config.yaml
d_shared_expert: 0
normalize_top_k: false
train_tokens: 666700000
Below are experts of layer 4 (counted from 0) of a mixture-of-experts language model. Rows are named router (the router's row for the expert) and show model dimensions 0-191. Each number is 50 + 12 x the weight over its row's rms, rounded and kept within 0 to 99.
After each expert's rows: a language model's description of what the expert responds to. This comes from a sample of Wikipedia text that the model never trained on.

# expert 12
router:43 39 57 50 37 72 74 53 43 43 42 57 72 41 45 75 69 56 39 49 36 39 42 56 40 36 31 55 53 62 33 63 68 46 45 62 33 56 85 58 57 59 40 56 36 57 52 50 32 32 40 49 46 45 46 47 32 45 39 42 51 62 58 44 44 65 49 56 54 49 72 38 50 37 38 44 64 51 53 54 63 53 57 46 57 49 30 61 55 38 47 53 56 30 64 17 65 54 36 55 60 43 52 18 65 57 52 42 47 43 58 55 35 64 68 44 59 46 41 36 51 29 43 58 58 56 41 69 61 70 24 48 61 54 66 63 53 39 25 37 29 44 57 82 28 52 49 50 30 46 64 32 57 55 48 59 63 42 51 49 67 58 56 47 34 48 56 59 53 36 68 37 58 46 63 52 51 45 56 37 46 34 40 54 59 37 42 70 43 47 49 27
Capitalized name fragments

# expert 11
router:35 46 57 36 47 62 68 61 49 47 50 50 44 29 44 55 56 68 36 39 45 58 50 55 30 38 40 36 57 49 34 65 52 59 40 57 41 70 59 54 47 65 56 51 45 64 67 31 46 38 42 36 40 30 61 57 43 50 46 55 38 40 53 53 76 55 48 50 52 25 58 26 46 51 39 64 46 56 56 56 66 32 61 64 39 43 42 73 56 39 29 62 74 38 70 35 36 52 50 76 74 32 59 26 46 43 37 45 76 39 50 39 63 63 36 36 58 21 64 39 45 48 48 64 78 34 48 53 45 59 36 37 67 47 74 55 41 24 39 49 47 32 54 59 48 75 42 33 49 37 51 37 46 49 40 54 52 40 51 51 57 59 64 39 51 44 58 40 54 35 50 45 39 28 61 68 51 59 40 50 39 43 49 43 50 31 63 56 48 36 59 46
Place and time prepositions

# expert 9
router:31 55 54 38 52 72 63 50 52 60 39 46 73 40 55 59 68 62 44 44 54 51 42 51 47 33 24 47 59 59 44 65 58 60 47 64 44 64 50 70 38 53 52 66 48 56 66 54 44 27 57 40 36 24 51 55 54 50 55 71 36 63 51 51 38 71 66 29 64 29 66 37 43 51 47 43 57 53 50 59 56 38 61 65 59 49 55 64 69 28 28 59 68 30 54 22 45 56 51 51 41 31 60 32 74 43 46 39 54 44 45 39 65 67 53 53 49 59 49 30 33 49 38 47 81 44 30 58 38 57 48 37 62 53 50 55 45 29 46 49 51 41 68 48 37 58 45 41 39 60 43 48 37 59 56 53 55 45 46 42 59 49 57 51 31 37 71 62 43 39 46 38 38 54 65 72 58 62 42 28 38 16 48 70 62 41 66 49 37 57 53 43
Determiners and possessives

# expert 19
router:41 69 51 49 36 76 68 48 45 58 39 64 47 59 49 66 58 49 58 19 43 43 42 56 31 50 34 44 52 49 35 64 58 65 45 46 37 58 71 63 47 63 25 56 36 46 63 50 49 27 45 44 37 41 68 62 38 51 34 51 52 43 54 22 48 57 54 43 63 41 56 36 56 63 41 40 59 52 58 40 53 26 61 47 52 43 34 65 83 43 49 48 56 54 61 32 68 66 46 67 63 48 60 41 61 55 46 35 47 44 47 43 50 57 66 48 51 48 51 41 40 47 24 60 51 53 39 54 61 60 27 48 62 66 45 52 47 47 25 36 35 50 71 77 53 61 57 30 31 59 45 49 52 44 65 58 66 28 59 42 63 80 56 48 49 49 65 56 56 36 55 49 48 43 67 84 55 40 46 27 46 43 46 69 52 57 45 73 55 55 52 47
Personal name pieces

# expert 14
router:35 69 53 40 42 44 62 30 51 58 35 45 58 69 57 60 41 52 55 30 49 58 44 50 44 41 43 54 55 55 31 60 68 66 40 67 46 67 62 59 53 45 36 56 36 56 65 38 45 39 52 24 24 37 57 58 42 55 38 43 57 48 67 41 66 52 72 52 73 43 56 37 45 59 50 39 57 65 54 52 44 60 47 50 46 38 32 71 65 46 37 47 61 39 55 30 47 66 34 56 56 41 57 41 44 57 38 39 48 41 43 49 55 63 54 48 51 37 47 45 27 51 49 74 60 30 56 63 56 77 45 51 63 60 43 69 54 43 46 48 26 38 73 73 20 66 52 20 35 55 41 47 40 67 45 61 64 44 45 39 67 63 58 50 43 47 63 61 62 23 50 31 53 47 75 66 45 62 43 34 43 47 31 63 64 45 63 57 48 57 59 39
Surname and placename endings

# expert 18
router:44 42 61 33 46 61 54 53 40 61 48 68 50 39 59 72 55 60 29 32 50 48 52 51 40 38 52 69 56 53 29 66 58 58 35 48 41 61 53 53 43 34 42 42 39 58 66 23 53 46 69 28 41 52 51 51 57 42 29 52 40 44 74 40 47 77 59 43 66 44 62 38 26 48 56 46 69 48 64 45 71 45 49 60 64 46 44 52 57 31 48 69 61 27 54 20 42 75 45 91 43 30 62 33 66 49 45 45 54 38 47 49 47 41 42 63 58 59 47 44 45 53 32 54 66 41 48 41 37 58 43 38 52 58 55 54 57 45 38 54 40 55 65 69 43 54 45 33 55 48 58 53 51 63 63 48 51 45 51 44 54 64 60 44 52 37 62 47 68 51 59 50 45 58 67 79 57 66 52 43 32 39 45 55 84 37 49 59 48 20 64 41
Table label separators

# expert 4
router:35 57 68 40 48 55 64 49 37 60 28 42 60 56 68 72 63 53 32 43 50 51 33 68 46 45 40 53 45 56 34 47 59 59 44 62 49 60 54 56 45 60 51 70 48 49 65 39 44 36 46 21 30 44 69 52 47 47 38 47 33 61 54 23 65 72 57 36 61 25 50 45 60 57 50 35 51 62 68 60 63 34 51 57 67 20 25 73 58 42 46 48 48 41 53 45 48 61 44 64 61 58 71 48 53 41 48 43 67 38 45 49 34 55 64 57 51 38 34 28 48 36 30 76 51 54 26 67 46 66 32 41 67 49 52 57 55 28 27 63 42 46 63 59 31 48 38 42 47 62 62 40 58 57 59 56 45 37 48 41 66 55 65 43 54 54 60 53 47 44 54 56 58 46 70 60 50 43 46 22 47 37 44 47 63 37 68 52 48 36 53 28
Proper-noun institution words

# expert 15
router:41 54 73 49 43 43 64 55 61 66 52 39 53 50 65 73 42 75 28 49 58 44 35 70 40 39 48 43 63 66 51 67 58 58 44 63 19 45 58 66 39 53 42 65 55 57 62 50 46 35 51 32 24 47 58 68 34 31 44 53 31 60 51 42 46 62 61 52 67 45 53 31 60 64 59 47 71 55 59 74 46 22 68 47 51 34 55 69 44 49 42 46 56 35 60 42 61 72 44 77 41 39 49 52 58 56 50 35 63 34 59 62 64 63 50 51 54 54 55 48 49 31 39 66 65 51 56 54 44 55 57 31 55 59 49 60 43 39 46 47 46 53 53 55 46 49 53 47 47 34 66 37 68 56 60 54 82 37 44 40 66 46 60 33 51 52 56 42 52 24 53 41 25 57 63 43 49 49 42 46 43 46 32 75 61 30 57 46 47 38 79 55
Sentence ends, heading marks

# expert 10
router:31 57 69 45 31 62 62 59 52 65 43 63 48 34 52 53 56 76 33 56 42 63 53 53 26 34 39 49 54 58 43 73 64 53 46 60 47 69 65 55 52 52 50 55 52 63 56 27 27 40 67 34 49 51 52 52 41 32 35 42 33 27 73 45 45 46 62 22 58 44 53 37 46 53 62 46 57 57 54 44 71 44 49 46 47 40 48 71 53 33 41 66 66 31 53 47 63 70 57 94 45 40 60 28 47 38 45 33 41 40 36 30 58 56 36 50 58 38 51 35 36 43 42 56 61 24 45 47 34 63 31 50 56 70 52 58 60 35 43 62 51 35 74 51 49 57 37 41 37 61 47 49 65 48 52 55 57 38 40 52 59 40 63 38 43 32 60 48 56 46 43 50 31 44 61 56 64 69 51 45 39 51 33 53 54 50 63 75 50 45 48 41
Table cell separators

# expert 6
router:41 49 62 32 51 44 64 61 46 75 39 57 55 42 65 46 57 63 40 45 59 35 45 54 21 33 28 63 67 71 36 66 52 56 32 50 56 57 86 55 49 61 49 66 40 58 58 52 31 34 53 52 50 45 34 49 33 53 52 46 36 56 56 52 53 61 63 54 60 33 65 46 57 57 56 52 59 55 66 62 61 59 59 42 41 38 33 67 53 42 44 57 53 59 59 40 57 74 51 92 70 45 52 29 65 45 46 27 55 42 37 37 59 47 43 45 64 40 46 40 38 47 40 53 65 43 25 52 55 75 39 36 51 51 54 64 40 43 54 61 46 27 58 72 44 62 37 42 44 67 49 51 60 70 63 65 49 31 51 53 64 62 68 43 42 45 57 51 56 44 47 46 25 46 59 54 66 49 48 50 42 36 35 59 52 40 59 64 35 37 60 24
Numbers in scores and tables

# expert 0
router:55 55 57 48 36 55 52 47 49 56 44 41 56 36 40 65 49 54 48 39 77 57 24 70 49 35 43 61 61 76 55 72 62 50 32 51 49 43 57 67 37 67 55 55 33 40 53 52 54 47 45 36 37 32 58 74 39 51 38 50 34 66 61 46 56 58 64 53 57 54 69 48 39 28 49 33 49 45 47 75 56 47 61 65 54 31 56 75 64 54 40 34 46 43 51 34 62 67 52 84 66 63 64 48 63 60 63 35 59 39 51 53 60 42 49 44 49 60 35 36 46 58 44 56 62 45 39 46 52 69 35 43 62 54 57 61 34 26 43 50 56 32 44 68 54 66 55 39 37 53 80 24 62 57 38 51 33 40 42 47 57 40 72 35 50 58 70 50 44 37 44 57 48 45 53 53 63 46 49 50 42 43 54 77 66 32 44 79 51 40 61 56
Passive participles after be

# expert 3
router:34 46 47 34 44 58 55 73 49 52 36 55 75 42 50 60 60 64 53 19 48 42 50 61 38 35 45 61 69 69 41 61 62 67 43 67 48 50 77 58 61 54 45 68 49 48 57 60 48 42 57 41 41 31 58 53 51 45 58 37 46 53 56 48 66 66 66 47 53 45 62 44 51 50 52 33 56 44 76 53 55 38 65 48 49 44 47 75 55 39 27 44 63 43 65 51 51 56 34 79 68 48 57 42 53 39 33 34 56 40 64 23 45 55 54 22 59 42 45 38 31 34 35 50 71 33 39 49 45 68 37 33 63 52 68 61 45 38 48 67 43 34 63 50 42 62 43 44 52 54 47 38 43 64 65 63 42 34 62 43 66 56 50 45 48 57 57 62 54 44 50 55 49 54 67 73 53 48 54 32 47 32 32 57 57 44 90 53 44 42 52 24
Numbers and quantifiers

# expert 13
router:33 53 61 47 34 48 55 73 41 64 39 46 53 31 51 67 45 61 35 38 52 49 50 34 46 47 49 65 69 61 43 51 62 72 43 73 47 61 62 55 61 60 44 64 52 56 47 30 63 35 37 42 44 43 72 54 38 44 50 51 44 44 63 46 60 47 63 48 58 48 56 34 57 27 50 58 57 51 57 38 56 32 71 62 49 47 52 59 55 30 41 34 59 47 63 26 59 63 37 81 49 43 48 40 63 24 43 48 59 38 71 32 68 50 58 47 68 28 61 32 43 40 42 45 54 55 61 55 38 64 33 44 65 63 61 56 52 16 39 55 35 25 62 50 52 65 69 39 50 53 49 41 65 59 54 67 38 36 37 42 67 40 64 50 24 31 55 63 51 55 53 50 39 50 66 58 52 53 38 44 49 39 35 50 45 27 67 48 52 42 76 43
Clause-linking connectives

# expert 16
router:38 41 59 34 47 53 54 67 60 50 47 65 55 34 52 70 70 56 41 48 43 45 39 54 35 47 48 44 52 65 37 69 50 58 31 47 31 65 61 61 62 51 47 48 45 76 67 35 50 52 59 21 33 39 44 58 48 46 45 46 28 48 69 54 54 68 66 30 53 45 66 42 60 47 48 38 68 58 57 49 67 51 58 48 42 39 56 66 60 45 42 46 57 18 54 39 46 74 44 82 54 38 61 30 74 59 46 30 64 52 45 50 42 47 38 62 64 49 48 42 42 52 36 52 68 35 37 42 40 68 49 58 50 51 49 58 46 42 45 53 36 22 69 54 49 44 59 38 45 40 51 52 55 62 60 49 80 30 39 55 74 49 67 45 54 35 64 45 69 35 59 46 37 49 61 55 54 65 32 52 42 40 52 59 76 40 63 56 19 50 64 42
Line-start list markers

# expert 7
router:38 68 65 49 44 63 54 64 47 60 39 48 74 46 64 73 59 60 47 42 59 62 42 43 56 41 52 55 51 78 17 66 54 57 37 58 41 49 66 54 42 47 54 68 48 46 53 50 37 41 62 35 47 45 42 45 44 45 42 40 23 73 73 41 51 63 44 51 55 38 74 46 51 41 57 50 61 47 73 42 54 58 58 63 61 26 54 54 66 39 55 40 58 41 59 53 54 53 50 66 70 33 77 38 73 31 51 40 64 37 48 36 51 55 74 47 67 52 46 45 59 37 33 58 61 55 37 56 34 63 24 50 71 44 64 60 41 33 48 63 49 46 53 53 61 63 46 37 50 42 58 29 58 73 54 46 54 58 45 52 66 68 70 53 24 51 61 43 46 51 65 49 55 39 65 59 50 53 39 31 41 44 37 64 58 30 67 57 46 34 66 34
Common nouns after determiners

# expert 5
router:32 50 51 42 51 68 72 35 49 38 35 53 63 59 45 52 40 58 34 47 58 62 39 55 49 32 31 42 45 79 42 67 78 57 24 61 49 45 69 60 52 55 42 47 48 57 60 42 46 42 21 53 51 43 43 61 67 32 51 44 37 57 45 55 48 61 47 36 61 54 63 40 43 50 48 32 57 74 66 61 68 37 69 43 55 36 49 53 84 61 51 51 50 53 57 56 56 54 30 43 54 48 81 44 45 61 61 44 44 37 42 45 50 58 53 42 55 54 47 33 36 31 49 60 50 29 18 33 52 57 46 35 68 66 59 73 55 63 35 41 47 46 56 58 43 47 56 45 32 58 58 39 48 69 61 60 45 47 47 50 52 56 55 47 49 29 59 57 53 49 71 43 45 49 45 50 71 56 40 49 33 31 36 45 62 35 60 89 45 41 65 34
Word-final suffixes

# expert 1
router:32 66 45 32 44 61 52 48 49 63 55 54 57 61 45 57 60 77 34 50 59 38 26 52 35 39 44 52 68 64 46 60 58 50 46 40 31 50 68 59 64 51 50 62 41 65 63 47 50 44 62 56 59 30 41 74 41 48 40 58 42 49 61 50 41 66 55 51 61 25 73 38 45 36 37 51 57 57 74 51 60 37 65 56 57 45 45 54 60 42 46 51 61 46 67 52 50 58 58 50 71 53 60 40 54 49 67 43 55 51 38 58 58 50 64 43 69 32 41 52 42 57 30 57 68 25 31 29 47 53 45 64 57 75 71 52 47 32 46 32 46 43 63 60 54 44 53 45 51 48 72 44 65 38 58 75 70 47 42 61 61 52 74 39 51 41 62 38 58 48 59 35 14 44 55 55 54 58 37 48 28 34 35 50 58 29 44 74 32 30 56 47
Mid-word word pieces

# expert 17
router:48 41 66 49 33 56 55 59 62 52 55 74 58 52 58 53 61 63 33 37 69 38 28 64 44 40 54 43 46 39 38 61 61 52 23 57 38 52 60 51 48 63 54 73 29 59 63 47 46 35 34 34 46 58 52 65 38 55 31 59 40 56 63 40 60 79 66 40 50 36 59 46 45 35 55 41 63 65 72 57 48 58 61 47 67 56 52 67 81 42 51 56 66 47 49 41 47 72 45 69 58 56 62 52 60 45 44 19 54 42 44 48 51 60 44 52 57 41 55 31 45 48 47 68 74 41 58 63 42 66 48 43 62 40 59 70 54 43 45 59 26 42 55 56 26 70 62 39 36 31 40 43 45 59 52 70 54 32 65 52 51 36 71 50 45 47 63 54 59 33 59 63 40 61 53 59 57 48 44 41 38 30 50 53 47 39 78 52 23 46 68 44
Table row endings

# expert 8
router:42 54 49 25 40 41 52 33 56 57 29 51 64 68 53 49 59 67 61 40 54 51 46 63 62 30 41 48 44 49 49 62 66 79 36 48 46 50 48 76 44 47 55 51 57 51 70 40 57 36 50 39 44 50 33 59 32 49 46 41 38 63 62 31 67 59 75 23 64 29 62 29 27 46 46 39 57 69 84 48 44 38 64 40 60 26 41 55 59 48 37 27 62 56 53 43 61 57 45 45 43 44 66 45 52 36 48 46 66 31 53 52 59 52 75 41 59 45 35 50 48 50 52 45 52 56 51 45 57 52 31 43 58 74 49 53 49 44 45 50 25 43 64 49 56 78 61 32 37 49 58 23 55 60 54 49 49 40 37 48 66 56 64 45 41 49 57 56 59 37 50 53 41 56 52 69 58 58 46 24 29 47 41 65 66 50 56 52 51 27 67 40
Abstract noun suffixes

# expert 2
router:28 55 52 45 42 77 59 56 58 49 49 63 62 51 57 64 49 61 47 41 57 47 31 45 26 42 39 52 52 49 44 64 52 60 50 60 36 48 57 54 46 44 39 53 47 68 67 20 46 47 41 31 12 45 60 58 45 47 31 57 39 40 64 44 49 49 71 34 47 52 54 34 38 52 48 44 72 61 40 53 67 49 72 55 67 40 55 48 54 43 44 41 55 51 58 40 66 53 42 86 63 35 58 30 64 35 57 37 79 36 62 42 59 46 58 35 54 53 50 30 31 29 36 60 62 34 42 44 41 63 49 47 56 74 60 54 43 20 52 35 52 38 63 50 45 43 48 43 47 43 60 47 67 57 58 57 63 44 40 32 78 39 54 39 32 44 59 50 50 35 69 47 31 58 58 60 55 38 45 52 55 38 41 63 70 29 58 62 38 47 63 55
List commas and conjunctions